Weights of a small mixture-of-experts language model, trained from scratch on English Wikipedia: 8 layers, 471M tokens.
Below are experts of layer 3 (counted from 0) of a mixture-of-experts language model. Rows are named router (the router's row for the expert), gate (a neuron's input weights, with its number), up (a neuron's input weights, with its number) and show model dimensions 0-111. Each number is 500 + 40 x the weight over its row's rms, rounded and kept within 0 to 999. Numbers have three digits each.
After each expert's rows: a language model's description of what the expert responds to; "comes after" lists some tokens at least twice as common just before its tokens as in all text. This comes from a sample of Wikipedia text that the model never trained on. Tokens count by the router's weight.

# expert 43
router:557509560443469456456477540475515521483527442522523544519590492493502518508557494490497468576522517476568510454593529452590528513429497455471574545470489426467517492537462435551432481471415515544551486420489552523508531494409539489505531484478482513423473531451541502511449517539498470492522492515521494533559433404576540463522495478495
gate0:505451510531483546445506501540506497533500509427494464469584511511558573514521494465498522477500503492576504479498500535488489521489460425456515547459531497496438566607495399479535568423500599499499498496490610558426488524482526484581475483564461512488497531510457495510509512494510483524578512493501509503518502462565557436450498506428
up0:503485515550492515414481461513394501533502541452520499499522538496536543484487499503479465523592594489571508492462492496502461495494436434513459505425465494480439524569510479501527542385490561495476500488496612549437495569467535505540527487577438516538501500450476498491498487506511552577548511517505525504517509474500546464508522497419
gate1:500484560490494444517500584542500484506568503500622496438555471490525483517481500494497507482389513511564506562493506480529607469490494510488518500512443390438454517534471464579479503500530498509502462457568483456439480520604518488442503522473492496552425506428520486469522461498485466503499550507508447496540447492479501491542477466375
up1:480490553595496467562498545505513495486560514451563453421564483491510570510500535501509529462414502533497463500488504485496550483490465417517495476498468478434499541492488444492493499501495493527499417507522498504462454475493523501482521549532556488538445500403469477501504460491468459504555591499477503460500436500473536471615498471438
gate2:436476502458509438475545557522563531516467494491495512499559603468492468544504510488508435482489599519350500542503507494510490507536511498432564579503523480469508450501504447498493511485515478486467492546496550395427510528503488439476494516511437508474500567447471500451521511606430454496496517507593484437500504391491456463527488524485
up2:493395465503507504473606560491491581525538498491393501512530514402491502547502436557533456496527594478429549497519608461498540536526486521456510559494502494455374450499576448445498488500516478443488531523543623482406465497446524472497500424502498513437447525482487500487523476492475497499568488463541491481503460453497510416535517499403
gate3:522519545458436496492562500487496549559491455478519496578548502515530499426518518539470515568527450514462474477621453427502610450447500496486519499479494517489434487533494476540501520506423510535512420504564549500466499501444570507501511500481507495429515574481483542432502519542486522522480547541513570539551458476498551525457498494470
up3:524499507432476500410553518484485498539469496449569565592599491537556458470549603533447507568517485558509490514507483508567501497458491500494561542414498482548502516522491487544491518524422496544530467504517526496482506498474557495524496495476504503392528498407507531505483595546481502502485504468566561534516497507513547505518512513479
gate4:502503502502500432493501504495551508484500489410484507465529499510468581487498426468500505530522549549504535499504553497479433577505502508458478524532487459453497469501510448446502501524522501509482532480591500492500470475533463495464516489447499526547502539557546563471509526500449430525480458496501460499456476386500443477518490523497
up4:545509548506508481500446502502517505406509451506498465508525501581500573511451519500485469572534530511506541478500502507501466510524590487475474515551522473369509502481489501492467511466484453620511518503509507478502507480502427480511455510516543531510481501521594509518511523439495465502483498492488482462460436517532477505587499502477
gate5:486565525535490475565410504396503433438484500553444492528523483536490489572484499485505486501528512554535495513399539557498426499496599442514436489497443516482574495503530553529469486517409497520540500464517495487500498511561502481595582502509455520525488544541520525509445479496454537488457384463508513485469535506540536492457521510498
up5:483516500529478413578429583359524453494545482573490526549495487523492485512500483507433500499519488546500476518453509517626459491493563486518498548596425498503473505505511581521478504483480489545529462494506506512525500425542551491562520473548503520510413556559512512511384514497475514470440439498547481476503513531543525471478502539502
gate6:514504505498507467520517536457475589537499455499405589485456494506411450509493475586515497520541528515482503565487503455450538479583518500492482507503497496485467532499478500471500405588500476521502521468513494505540538506589601513444474509595528564486480500488527535414480504532431502515501500415514476521525475496484427508552514547445
up6:503458499563439472450505497436484589530505527507499511500480507515410471532502505515522514555506545565561569520486565526533509421470567489493490449594504488498497504500465481494502447511483475493502548502548522514513575534519600465453497483545507524481489507468535501384502518492532506557513523455596505499490506408591506485527557502477
gate7:426459568491499497525504458496549540502514517574500503501591482569504507527506450495502514516519505498497487436498489496524482492504531461437482593497482511486482494494500486477481407584573435489511501432484528502500489539506485544532507488457500500539551503516374492512476464629487487475445522462513534504517499501532444461492511484498
up7:443406500500501491564492479511558525479464530567481485564569455556519472499531439505501511539482478485490498409481504506633415524429533468450437525414517498486477472501464472483496496535520446480503483424473506540500494564469486495498526434466478506508527511519457434500499450620488543507446509509530508509420494492499498502494497440525
gate8:581485586457518506437580529496476458501558470553536506502606465449424478529508494529494499501448499528522517485530574484495471496497568505467518552500506484568557471505391477509483466500500500525399562450545512473505508502552471497465444545525425500499481375403478499501480498490481505485504429472480500469485500504548428543514462498497
up8:579526505495500500397492526566428493509521464497550499512555522390443493495535456507496501433508554489458504502554615488570497506544600537498472556490493488488350443494505486504483449482500497499514523505526509468500536582571498528455500539460408456490486465463499463491491507499501499510508517505471492426532483518517477502581521457502
It responds to: Sentence-final periods, often fused with a suffix like -ed. or ".", and paragraph breaks after headings or sentences, as in Ecuador., "Metaphysics".
comes after: ".", " =", "\n\n", ")", ").", "s."

# expert 60
router:571495513405529417442432518471512562510530503468513550444480508444533525491510487506465505526484525498539481518508549425515491480503548459490565493405455449465482508482504446526525492512517458512484517545507536447532486534485516512540566520437459517432391573437558566516485479494440424532501562506524563503567512478558511498533482504542
gate0:418493489473478457474539495445503467466523458395499569539476529459494520473508553582473492503489493512559522535501536491506528528499455446503504511470510516487458474414524517543498498432524501449522500502502501450586487544495524497424482553473455522531470511511500433446551500492530505473502506437590477457561505492484606492490446470542
up0:491466515473465472467470483381548440521565410499487495460499593509494555502544510499503568514419494494578368435423591413524527542492537413459493520504479500444514610480504529500498486446481414497504500486482538469582489497507496462471498497500489521500462468505504494523490483506508550494501461472516464486491562571512496479503488483566
gate1:485519502460502552493465402474551627615498497503518507501505464454500484497501505477501490477485561512500501501494507475488436468491491592484498502493561505458588468516504516541543386427502501510500482470498476476490459573499428500472570471511450511525565468522566466508431534491448519502488542563370582501543499516500486467499580482447
up1:501509479425530423513555506524587533507506509493528501499494444454496537481465498494481499450483598499487506515529558490504496501528550483485499516504539459458457417508505515564495423479487564546390466405484505500548513579497503504443558483501434489497583594488543512515452423542377517479498517555518455478505505478488470501514479384469
gate2:549504463500598507472483469514499502417504460451541543523532481446502530524509498527547511564385491523515530535532543506455497494517555495441484490499442459504474477505469490522525481497497443480492546508507487500430456545460432544550551503490497491514460505434561467542481425541432480507502534466501484414481500452521503420544514517485
up2:539470474502566502464455460549493499435504456451506480513491429454487510597508508497559578558380494502539434554517497502484504541533519532433500489502502447525498494502480493548506481494507494408507559509511466499441410527497423516538502503463449496529490490440515471537476463564515437488503523463492482404499501502512531492522513512507
gate3:536463565499449455465536470479490575553499433510536500495446536411476549467500485506470542516425449525485500491586613465495483492480509496498541473463501506495486497524504505502504499573416520501499525486504525487496506528499507452514532493437487494444457602488490481472469479471501500516486514469478437519592430498465482400548499416507
up3:527519537519401441444492486440512563523452420481519421502402517499482508500508504573455526500454451520570544503600507446539460523469479493528513491436491501516529492508512491454622484511477553423486614502553532511503520518474571488468546487527514479492471532470500522434499498443472483507484485421489448404523548498406517508526489401523
gate4:510509489483487471486432442508491510502501497469484500634505557474511468479509513504475422449476492475462493540464502511482556465473450441483521489486501457498475532551484452448496557590538468481500498510506497501486389524410532483498480545485473475443492530502500504459471506410418433500587558520619503563499538391454453433586481489482
up4:505505506494496503486493439483504497476455485460518481553547492483501398458465519529503482472473466497443501551486514498579525556498510499461522523504491493539477537504505451428488514575497425572572490503502524420509498495383499496578501574435503499490480562418462513468462488495452485512560505566522443528470572448506489524596512465494
gate5:501504496461525442494482512409476499499540502525491487519457475575496509489566464554501501505505499501601528479473513489533594582503498441598548552475529571489450500499500489461524559466463484506467509449524527539485528499500503440522545486478466549463441517551526511540545512491456396476550469499544506487500551499530523510497408490554
up5:498493499540517495521489523499438556504521506468493501471419441500482503476500494517488515499460472502516519509527503509481538520515465449639615545438522534497395514478502463499511543518495494420468521501499508519503471472486483459572436441519442487481449508512536498558531505486470371514545459459533559499517481500571554501528432524542
gate6:505548511508487463432509584509473523503525496495472509541510485538489493537535491529361517491513503581585369488479531571460465480535440475535506493537473489389495525441526549562604490493509594509521512532474438421567430566531499498496491499468528490500398491478548536485498521506485496510444458510517443490484519525531529503502414490364
up6:492510572474478407493463510496496508482514467469438492499506487565471513501463497574518493474508500572549437533458537542488476546499499490566502501512477505415500398480492507541528520442503587490501505561472458502570510537493461478471553526424509513505493514490513468515509510462508467545513453573505464425446528520519499551494477465414
gate7:527505560493539492510534505497590512388535444493576574489509504496458533410539482518410521478478542479471491494484513480455504557485525455570472489450546501414496502513499578492487500568556499539466451491501519492504402563570502508566444490494502491560511452497502504512489400450487388456518523569482566478485498465539405479499481543523
up7:507424502484426534533475509490514461502507512523516407481493480508504503566533494512493475499556463450558618466460486531489451467494616527569424520512523476455554567442451479479499446495470438466501516429496495508484554472490406497519498544454586493508489478478455494524499517439497493515524512440438568491450524481528498504461418525449
gate8:584500532427496519520547453461480446501480518506508500562512488574493544514505477500494458429425572475495472553498477428522467576513499527533491478440487495503500490476528575503495532404559490505530485597478498499450455473494490515502494484514482489491485334438610537478551499504428489530506500495525512526494545617462484500491454452488
up8:492528521524519453522467540526520534418504515531484467447399502477389496502478494495524469499539484542465505515519513501550502559515490410504487499504480512460549488459503445502499536525499559432495434430501545515497519480442452488527526549524452486471486510500569486496491455446519590502432456497509480468462525495536485453489503570516
It responds to: Newlines ending table rows, paragraphs, or list items, plus row-opening pipes, list dashes and sentence-final periods.
comes after: " |", "\n", ".", " |  |", ")", "=="

# expert 41
router:546560535491538459480427513484525539456555484540554557461592492451529483455540442558534486456518501432550487528542581499509492482445512481512509503432513541488500510523440507540428519526456517501558470466516537521491523428490482495510498484442424556454509495390605569451457493510473464508522490403492565453491432417531491439534459536466
gate0:500493454513500493496515485494526438476517442535502514476490486500507591486580460474491528483537507511538564493497492462469501500506562600463487462508461570525511455565503500488533491425458530479499520462507501497499618499486500476460525452398500553474492466494403549467496529464473584497504453500547532486467465440491517412489523521505
up0:534498517493492518515486506505593499432545372560511537555488441406500550492520424499455503494564483508477531522541496478449501499505507492397485458500464553503483514500505497494531479453426510479491588425465540419475551498457495495510566421470447503440489481493494503499485483475455513480460493502492480479459499475438513464513501454487
gate1:508494598519498512489540507522516499482492520564499494472501505573519591441567466560530470490497478465476569491503430489500540536506467500504495508435473602505542603503532499534510491500502498428493526486428514495450538483502456518508503476503501563496508501483513500499448473447545512489502481482546581472500395454562530434512493555503
up1:486501640587516461502500540604503490417500511526504485401565527582520517440527489559510494494453500434494530490549486501500564497509482528563550509409456526436492502474521528553483500498515503434480472476457498483457501493498544506557510450541482615473519480492529506506465476501535479427524498468624578441499457469535530422523502503498
gate2:451579584534500446495524389562417597572483519545554470471530503419492526571561502582490475532509546494466425502537553490488508496498441539445489466502482520482499503425467500497507506482466467550499620479551502475523509500447556506427456503540537556452505592500497500418465474424451547461463446515470538483484505496502491473566505458462
up2:500524569496502483603528392507486538542513471502564511470508522459564503509552514618502494560448539506435499545568544501501505467496445498487490505503501517502493435438498548535498510557397504518507526386588488575539540491497515518468490511461514547484534533505544504464509533419466538491510511501501486491464512467506440500504427496445
gate3:525536533514492456449430442426501462409543501457486555497519535506434577530623533455521515517629509505578552494549519550572418527543476501488507457512524586433481506514474564440460459469500498497518510534462475503522576520483502599486499468494495497503459465504503509513492679496453523615560521486497474557546538482506487471527494504503
up3:533557527539501490500470435411497498511508475498490589530487496522452520514633497516515543499625500503550532503573495513516483605536485498495528436508520503465511482497481542463486492511514562481589532543548502503546561482456441506502597423492500463491473490565511487488409608503462514503494499484493500560489488502503469492478597488515
gate4:473515501492493456411443537524563436536503533494490504497457448498574545530497503478543534489512508504502518502501593543504512480601500506446558525502537493498523521407461474491452558503536518501502407477508430540498495505500343453492506539508504481500479498528558486434502495489473505546499617464449539489507457511459534492467435560540
up4:458499451498500506382436436465570450504489495497442456476514369477549547503530491520565536517500511499467502541553515468494547481479501497464533513492502528477498492444472510495461559500432513536479501504498498509511378412462382446490476533497508562545507513524543504450531502465495529500491518497443556471531470504474566451500462502517
gate5:503435495546531455565521499503485542443576482500549486512484510492488507499548503527499502517503442494499467505441501501507497440501499499487580528547529463477480505439520500496459512559501481504499550466402505409536428470539480520500504569470391488512497515492500461498512426527515455485485506449494547594468518467586489465578483474508
up5:510469480508537459597560419540498604494575494502501486505490506521504494473504526503439517500568498594497456506501444526560499455497506574486545581543511523494435479544493461516469476537554504506512521546420466451526520559556497533510485481500389458525501497501517500481519454559504479475489516481541470508498464471527432462557458451545
gate6:511482540504481492512477465501516500526482526589520613502530501498492444496485509492450494515541507498463572576494551560489531510604483497497502519464520500486507350502589476505407429508412498513442498525590498521471523494505493495505537452462501512540452459458538522464491564499522555554512541480536529500477500416437518480505516504560
up6:450573540534507515505439556500511476563513489528546526560499511517500420516498478484500503510502485445493549510484506554528507512451509534529524518471525464550534560478507488500479443554385444519501482507499503506533466498488509548601554501506503570498459495489498497479501503529499557522606474504527540524496496491533498406512491469562
gate7:566498515470502476494492525503609507495514488507520512491541471503465485415476558532497500457461578443544456582504500461475505527492503480490523505491486485393497520517528492515523462465502518436496501456497606487511459494492414482458504520502491602501553568489528514514478501450445442530493469497465518370478536454436473493512427459525
up7:548582537458443501492509509503586501445542495478490598505534507474469491424409533509479520500464530510544451596482532504454504522439497499537510495479472476434462488515526498487539507442476504494501492473563538505493487484542489492480466501487448499505553545485516519478540555501485466524450471485480509347484498418418443497502430461495
gate8:500562498479519502513500500477474527468568502516496494529473534539575480412514477437525556445490508514501480514518473500485425500524430467485553537475532546560475524503495549445493509547487497472577436414447503549468484481529529500458484464447511523475501460441498591495434496504505468527501581480547514415536429504563480426535542508462
up8:502610499500492499479476543483553590482506503518442567551427491508510486423581499461531508454522496439493489540525567500439507525546441485486537489503584510556481487505490588442523526561459501459579463445501489533507461462486494493485498509434516582505516497468499582524361449511505505560469547489548562504525440429551510484553492507447
It responds to: Capital letters and periods inside acronyms and codes in tables and citations: IUCN, NME, BCE, US, BLK, plus decimal points.
comes after: ".", "0", "A", "C", "1", " N"

# expert 18
router:493502612375502434439483623519494576544500510510526521523528421501594510452469498514512494498479570469554463508566462408532478491511463472512497550471496511415510434527463475513524501447484546490509492464466547480501510514477494499499525520485526537475477541486534484468477477499499461534490522455495478440578477468533438468573449485552
gate0:507488435537544408464481571480441549497511484500492516536538489486505471431532494551506535509480498465500425532510555470500444445514513507498474484511504442563488501466476497486479471465477516480521457495490510541505401515524503470453465663521508556515548496496502495498497561503602462445468438454572504501510504499549411501573492503528
up0:530456440502544450509483517516402522527526493522488537530573484503527474414500500529503519606449503507455458516511524433580501429522501527511441497505502487533499525486504463443479475499464501477503432462511498505497475502553543469475560628502521545501532503481488500526498479516574456480401490512519465525505495522568471500520454461515
gate1:497502553475456446533466537496506551500587489490501530537517525472564500500568407537530500463499508500429491503590516505471429494441624495472469506492432471522515486507461503520510571490505488585516569501507528453484566513630561470500550544453507503505594547577500610511501498527475502422540529504525529489513531479431492490512478494531
up1:493456507503467514531465446537460467453562473511499493483450502437484546498505507507522426507486509408498525504613561490442537466547487509446495488508526532559467529508562472459486577487512489509605488545505512525498508415534509487427500551478481529494518504477464459469501515539479500485513562534535533524426511491484441535495530502534
gate2:467447552485511525461478578504538512586556469505480531553522491467542454531434554579495491529499486498542500574484501423500495501527430493505503494508462509462556447510507494517501507479475600449513526480498572520545500504480446409458513590529501570484515515410524493517447439575468494463467500512504486488501515468441529494481433397433
up2:486482560500497531550488564500500456490506490549496528494511498567513508531504473527507502483491502522489470533468500499488546486510536497528553503499502496442482465540512522518545553516512545470532543505591506528560478500500504463488488657439489526507442520362583529533500387525482507487537504420500493506482451544397500519507486471580
gate3:454498556464391476506497530479569491481499533549525494521521428500512529457508499493412480501483493454534456561499488439446540454549567488487496527439474445412552429522500493486429475498501495488486521490501507468528490466542490501503493608525530470533489439560471493519502564516501417475499496501532466456499467499476505489517553437516
up3:465571612457522575521506509461607544458432561515490493479536513487477485506511503506486499504480502508507437562496486509486496500502567452499484511443471460490542573529514491456502462429462565529487468499484466401501502538482519546423501487573500474584532558512526354499428497489564507351505466490466504484520503514501486509518510495489
gate4:529474512491386476490534606465417509471508409451498533470495495495550492478505501538496502500472451444462530523462529467558510460482488501505527496459563486469466516429513518547486556502596561566492506539558477499463500448483462479488534502525536548445542551460546486474498450507521531497493447437502453419494512578524441448493548562488
up4:532437512471408519455479625460336491447523452470487515536515416458488529498544434503431502481494501426485510518455463430500455467495499496551493497450499529498444486500483470487485499512516560500495534531566514540505499499521453499500494493496514611459504602528557497480383501500519537476573528425505467433516500477542459541506520521474
gate5:537526501505450523509542481499420487499628464500509520513437507509539501552518516538520515519463485431532451496577471423491490542464437504496494508483498460481532489509536503518502487489522561486497520471398490500510506519475474463477489498506509526499476492371503426500491629486549568536489504526359474541475440533513495472437411501533
up5:536503534482495488477476460528495512507559502497536533472511577510507442554439472539576491559468470463542502479567533492520458483528565475510517549448513502544560511514446464501501491502500425416568467490378520534508500518519492517491496470474459451484499444456501500537499470500564490524501485497413508491443428443478620463415421469464
gate6:501503522498533407477511445509483557577521495516504584500474456503481491533425507512435494548532497516522524499517475527545476488527561456501491502498510435423495516503443471499517444415508502507469514539570519437444456448444454510551477459559606519588503556462504552511508429476448557509474547530506491545526516535473475503470461508463
up6:531500509504493505439503533509469554555446516476485537488404506493500509500440551507489498511520604513476511539584435548540400449553531395514522513480468422457507487544501479500492497472520494498481459525525486436428493470502486482552480508553522597557509503500489561499498503507497512490507504478501499491511500547522423545493497544481
gate7:504470610483493501565598470547535500482497582491492484506478512632488484429455500421578485505578493453500474453548513492529478511504493596570570520458508499476488516497490466509479474504439529554446346495451499499469529441504502502578498482504505590502437543506460496486503501474476544518435486500496493486510519372528502460525523502530
up7:504458566421458471534544532518498500489501519514465509562479520545489468452509547478497481533453430418507462482525539480538475504564500493549548603464509492530526475482481525510536463527443522522436422429493530500441491457448465634602563484477515588488498514478533494553502496496510493505397460466399498501497456460502531447500551500486
gate8:556525596517482438453547635510512502500460540504527515500511546496500549503501530502436504544518522397516490532500533509491463434506501525451562504515475517485527522625434559485498514512513483522493486501537501522527505418455461481451507510523480551585473562541524523525495467425463521501456464535546466481480496491481468480492361545514
up8:522501583532514501480504542534468553563508497477522513505497525497542480476497599499499520575476517479498487501525495406484500502501499486515500503496496533494515513521430450438515479500484496451500467432486481483523527457501511544547515499595515498503510593502583580555458507494513505507402438449490462419499505474481491497613461506494
It responds to: Middle or final pieces of ordinary English words split after a short start, such as overs-ee, kn-ock, be-gin, s-ides.
comes after: " to", " s", " w", " h", " st", " sh"

# expert 6
router:520509534495468458458450513453468568458523504547593562502483561468575455489435528514460491423515503510561402518487480530584502540472489485496495499429516446536474552527444457512468507463430506490516523477532521549493573470515488414588558522379439515528458501489501472465501536519537436526515498482523572559469510519602487497525554420468
gate0:434440496464480534545517506462540568502476419505512486476491507443493508513481587473476445542517601510500508458487510553520501525496518501481517528501455539468504486453526484498449509557513523481531495468506495453505442444497529512570540535509476499532456502508517512429439489630519539515439490459469500519575453502568476498480485526496
up0:426481526470500545524545520465503500474481447498552471496491455569473537506503567471509408526490539506484514467522471562494498545499500440461509519488497527476484503493519472538500563521522508527463503447497422508377489441502553455565515559420501503544490505563505503409401519554481487505522500502501498506512473495503504483496499527489
gate1:495565478539499412355477507496463488480481545521522499533519445492491523503511524491519443428507452502531474504466550485599545483509500585491565455475497491483504549480459512511451448522499467498472432485504500481569499483517479491450462523500510557555504503483488527491504500412502484446501487538513545530524414414527517449548505451521
up1:488474496505465420486485549500361470450514516532507503502558468456517493499472551515516500465503391510506512506479476500629546509529437475515502452487533499501467538550524501527501439502484490500420502451531430482517531586498535554516491507511515511496492554505480498457541544431472498496492474560539541505551463499584520508538567475509
gate2:478478522486519434509501498480501508504500518534472605487454544499563456498536605503546530524499553491500491469497670495458460426502524487507475527492429509578509519530465493526423509504506494476447516561492502536460478474520496501426510459490431520493494494459506587506476504527480460474472498478501543544495496550471501512503505502529
up2:504447558502524520459499503536485595527513501509544534505476548515513419482544520495499506471500496497554454444541639497489501490578544499465470551468425473601510501500497516530520439548499465488442499473505508525515495460506476494348627487489499516497493499451504629489517499503491464497477492498431551547519506472433556476506528492489
gate3:490501566508491429576502529499460562452509493533534523468491601528533503498503481495506487522464495495565436513473534538511511500553521482484449549495494526584502517604488446380500532500452508519465526522504498523416427493510502479509612418446501549532468539505528570466440411502505527480557503471498557507512496512496491535489448483546
up3:500460560508406435557500527463469576424528489541552502485468604532501497509500494517501436496484503473648467500488559494518480497530503402489477511456453518623501477541503408455504493459471502509484506493494533504436477528548473493522565431482505524524445536513499544457469500456528518455530525425514497520517499485497515527515550381569
gate4:499495525453498512543455504425481467489520476596509511496563461407543502514474559515490474431508561464537503499468500493501525496496477498540540473464401452525521410513438498562479491439481457445562431511485500568546527523529434473525553477493457483505519517431502502495583480557499489394475453480443572511488456492559499538527500471483
up4:531484560441542524531475528505435452448509505558542565489568529501489455624520538515511352480471508492527484560515578495561498557501483548502503468421497484500553501500480500458463503504483498483512490466464501494468519503471510447539552508517478518504503499421555500487483465488518495488503495501547486630501486396495614456542510509569
gate5:496586507419559469510509489376481478523563501534512504452552575553512550606474499499544482485503482498517428501461502517519508503540561496528543507487574470508496458472397468510517510527475582485495497569510498498482496501508499461480505496470556499470514444486505493494473488525498487481498482511535598575503390509491510458545457504555
up5:492560543502519503517564475449513489527559508537561551446502562512527545546514495500497508496502466502499499527481442549501492433565539501491515448515573491504504456507435473507473451543489574505546470515494487494501487499541504510500548436464571505502521476500509472461499516502484496478494497501500651526487479505488555445503482521560
gate6:496488481480500452493517439495396461488443462531559460493607470499458541520426594536648521468482505513537502505550467553525521482428498470499487347483500526593548505556499531557445486483486463494601519496424454521506481497502461517525491496485494492486508518497548522503527537501510526517366515492494481587492471522519460503463544447488
up6:496499500530504494527508464530470518518476500499618504523603478508466573552455516554582507458515545527503438522500484549587525444446503493503523437493531537500469521518483504536453516504451486494530481490495504499519442536551487480573558500500473494527537453470560511516494470508520480534404489444481513560535493528559452497502527475494
gate7:463475523496495469516420502529404502504555508487471550417506497473545499452499647535594539485544483512533561477498495513520513434492500521528503462419491575591500558505456413498469513440420454519549435449444569461456597517520474484425536475483607500502468528564522487506498489534485457482498507462494499566545531505497526500488482505531
up7:487470582498517505496423493480470489468521526507532582507542493401510500422493622579652504463516466499544492475506501544508567460477496432497513503381520572633483542568482415502478510493370422488519479451449510512474541479533501477469536464479500557486503522521539548537538505495501501499506501499474503571518515500530513482517473438498
gate8:432482492500501479482452427550483503404526455500596509507573466516554480490464482529458490463519495486527478594510501554516565484463519460454612509502513498473508504499501429570507527512505501442567488419499500508510571469472499474503544512497481541499454508492501532473467575497523478465511528490495488454492439520517470494500577528497
up8:513519526495464455560533435545499493479568516509509474504500503420516446517539492527474528499493470513481497566458484571514497474457491509439497542560535464505506384514499486578500502510519483424528551432482455522501542500349536483478488486498477538494497499506508506454475499494496508498549475570467503508500459464518450524501504537456
It responds to: Line breaks, table pipes and list-item starts, infobox labels like Personal information or - Born:, plus word pieces opening lines.
comes after: "\n", ".", " |", ")", " |  |", "\""

# expert 11
router:470518584435563468471468498448514539495567532538503567508505524506541510407511509480447493473455538471522476527558531506553506419519469470512535590429485471436468468532471416491523480513468507442502472433450506487519527475470520495506510490500480520461468468432548526442436555446508484544518587532502514480568453485545460480537442469507
gate0:442449527486500527357440494491485513522651485514566490491580551489505532490456547587496526451469481476503519498450430510510514455557499511487518536438431467439499500475508436485500448532544496491496571501533534546491474478438503518429565490507503527467477502489514503476464437503505484525520518539472487487570472481556566439504352465498
up0:517568478533475433561568513565498456474419490509437527486503422555505418518537471455528498500493534492497500534523509501506524566423536495497447479526517454542511502514538602526517546504478518474535470552508474443485517600560471463520436526473516503499499499610517474510499510569467529474488538532564462494482505493468463548533608526503
gate1:507535557504566506511436485390420498498608524492502545524497547555542447452497500502533574499504503473517494499515506518619432435514515517588510568503500499514447475592497450545504441604475529459476496403523496505453467465504500446509499456474403512492498509501496524459437527491485522497511568544540561513474525488505467492552530404503
up1:494507509484596497513483497456473453529500392482481475529458520521511466505472520500497471528501528438507483518464518517523483500467494522586508502480539549521446492493442522467580490567445563496511496460518504497631486529494445505555548479468485503495610469506491499478418572459516483535542496630496555422454502514442496510571528486533
gate2:476522555451545514467452475425491523474500512502502473520419424508461490472538525512512490508517497497474490425504461447463450426517437509525495526451482431498544530544512408450519517520441545529492499511495515492498477513507542500492461418566459483464493498463466508416515592493483444502521434468438440495506537473506500484478473478522
up2:500494589457573492510439477537518568555510509448569501539502527560516426468497579421566494500432478467475499537505498461493416484489500469449491569491495451517511497474560479461497501531499469527450459468491502511564487478566580457479467503496422500431488477401516484494496555506467473496513433458538489517540506432497508508470500506544
gate3:500498654452492478407475608539496444502477463504500464502554485498484510452598492504475517407485510468495476510478502520479434452462492506498499498492620516495591520513517411494475484550394489503485351495499510440462529478493412450451507508556570512480512480492477521493489501483573500502493498551555502528508499526598490496541496517532
up3:518464536511509495438443550512423392505462481514495387504500512505525495428555483503394505474505456432500409517393530479497392438514496451502499618443550541574517460544500416484453467553494489497480397509506447486508501446432421509450473494541562444490482488491450540447510522452498496463460514556510512587481520594500524436498482499485
gate4:509502562466523539517497500464496492445500585470483506542518549553466474486476469461477517589516505465516515491510500469547605500503504496533589492496490460527475515558630521464521509514493516538573508461520500446499498472527473539506502424513506543497490481468629513455431519456501608474477557553500499467516390496556488501585479432551
up4:503494472496556534547519524435462480424506543442500506503500553525443466580489521486488518492561537481500489420528507509552529499506529485499506501479480487481493514500509501474543504434500468436511491474514496473389510498530501530499520358499549493401523475500542588496469524358500532510476530487501481513498446514520445500531537438523
gate5:520551501501571487501483437500504502495552511437501455544481499500520457487531500475488500480467504484495485438492534472541500495588511548519522498485457540479513502496453544518496467501419493516480535331538443468531501515477499511500499577522494581438484501498411469510420525503563507428500498509500472497571471509586469519535578655481
up5:544505548447513506496530448526584487508516500511519489515478470529480478491509535453507497447448537452561429463501454443547503515517529516543502558471458566506500501499533599531560495500474480516477498375537485536552542535493583499431541506493499540492498426519524485476504554501517515484483526533447429492589463497493493486539497448539
gate6:501474653477498476471520402429469552496484501495488468564472600509500498440500499405447501419508483512454509489482580466543505495502469489479518623401466448438487516420463363498503501460554513506506485487439507479510509464498524458482501503510518502504539490490539472464464492491502523499495599545446456500491516523626512457485516560513
up6:497489554534481440525576504489462501542503502518514420504530488508543481488525474499509478594532490466529452517498521456534508585499474517491507615490354496501500486466472419499468477462472486494581533497498517571465511499445560505460549441528484517484511527505492554502494480528526593516492525493556487526557540460671453502512508496518
gate7:504584596461519510510544502480506562479484501495513384560432543494520487415494464500498511549513634500504506480519524482491542518584439464458532452499510483554546577427504522475488456493503454564500513499415472523560584538499491497515497459495555556531507520504492481503450493494436544504492495480488507516479469514514498539552514506598
up7:491529496457517513526501459495471501444556469509579465569513539515501486427490429528502541612529526502430539486551546461515523501464442485495559501546576484505493528485460450474535485525490482514501514506444410554574510457488580502564533468493505535501484503491544508457507504424450464534483442503504488543413449515501520554501506503553
gate8:516496463521438495516485500491549469504479515501508416510495492473478513569472449457461484494491501497579500503498542506514490478504621473511482484478466479467501566549434566445520600503565540496518498529494465541453506425498564496501478467503486505506482484497577490371555485443506494541483509498497507491504579553484475532499514502528
up8:493391434508482501506378499448488443508515500501475527541500436477498492524516512494396564495506519500575490484532532434508492517499491473545478515473454503448530538526460495371494538469563498464551501551516446499495499502506497502511460492489452495486456531497519496458517517482522497534537504493498494487511531517390492566522492538531
It responds to: Second pieces of common words after a short start in narrative prose (d-ing-y, cr-imes, r-aid), plus number words two and three and However.
comes after: " a", " s", " b", " d", " h", " g"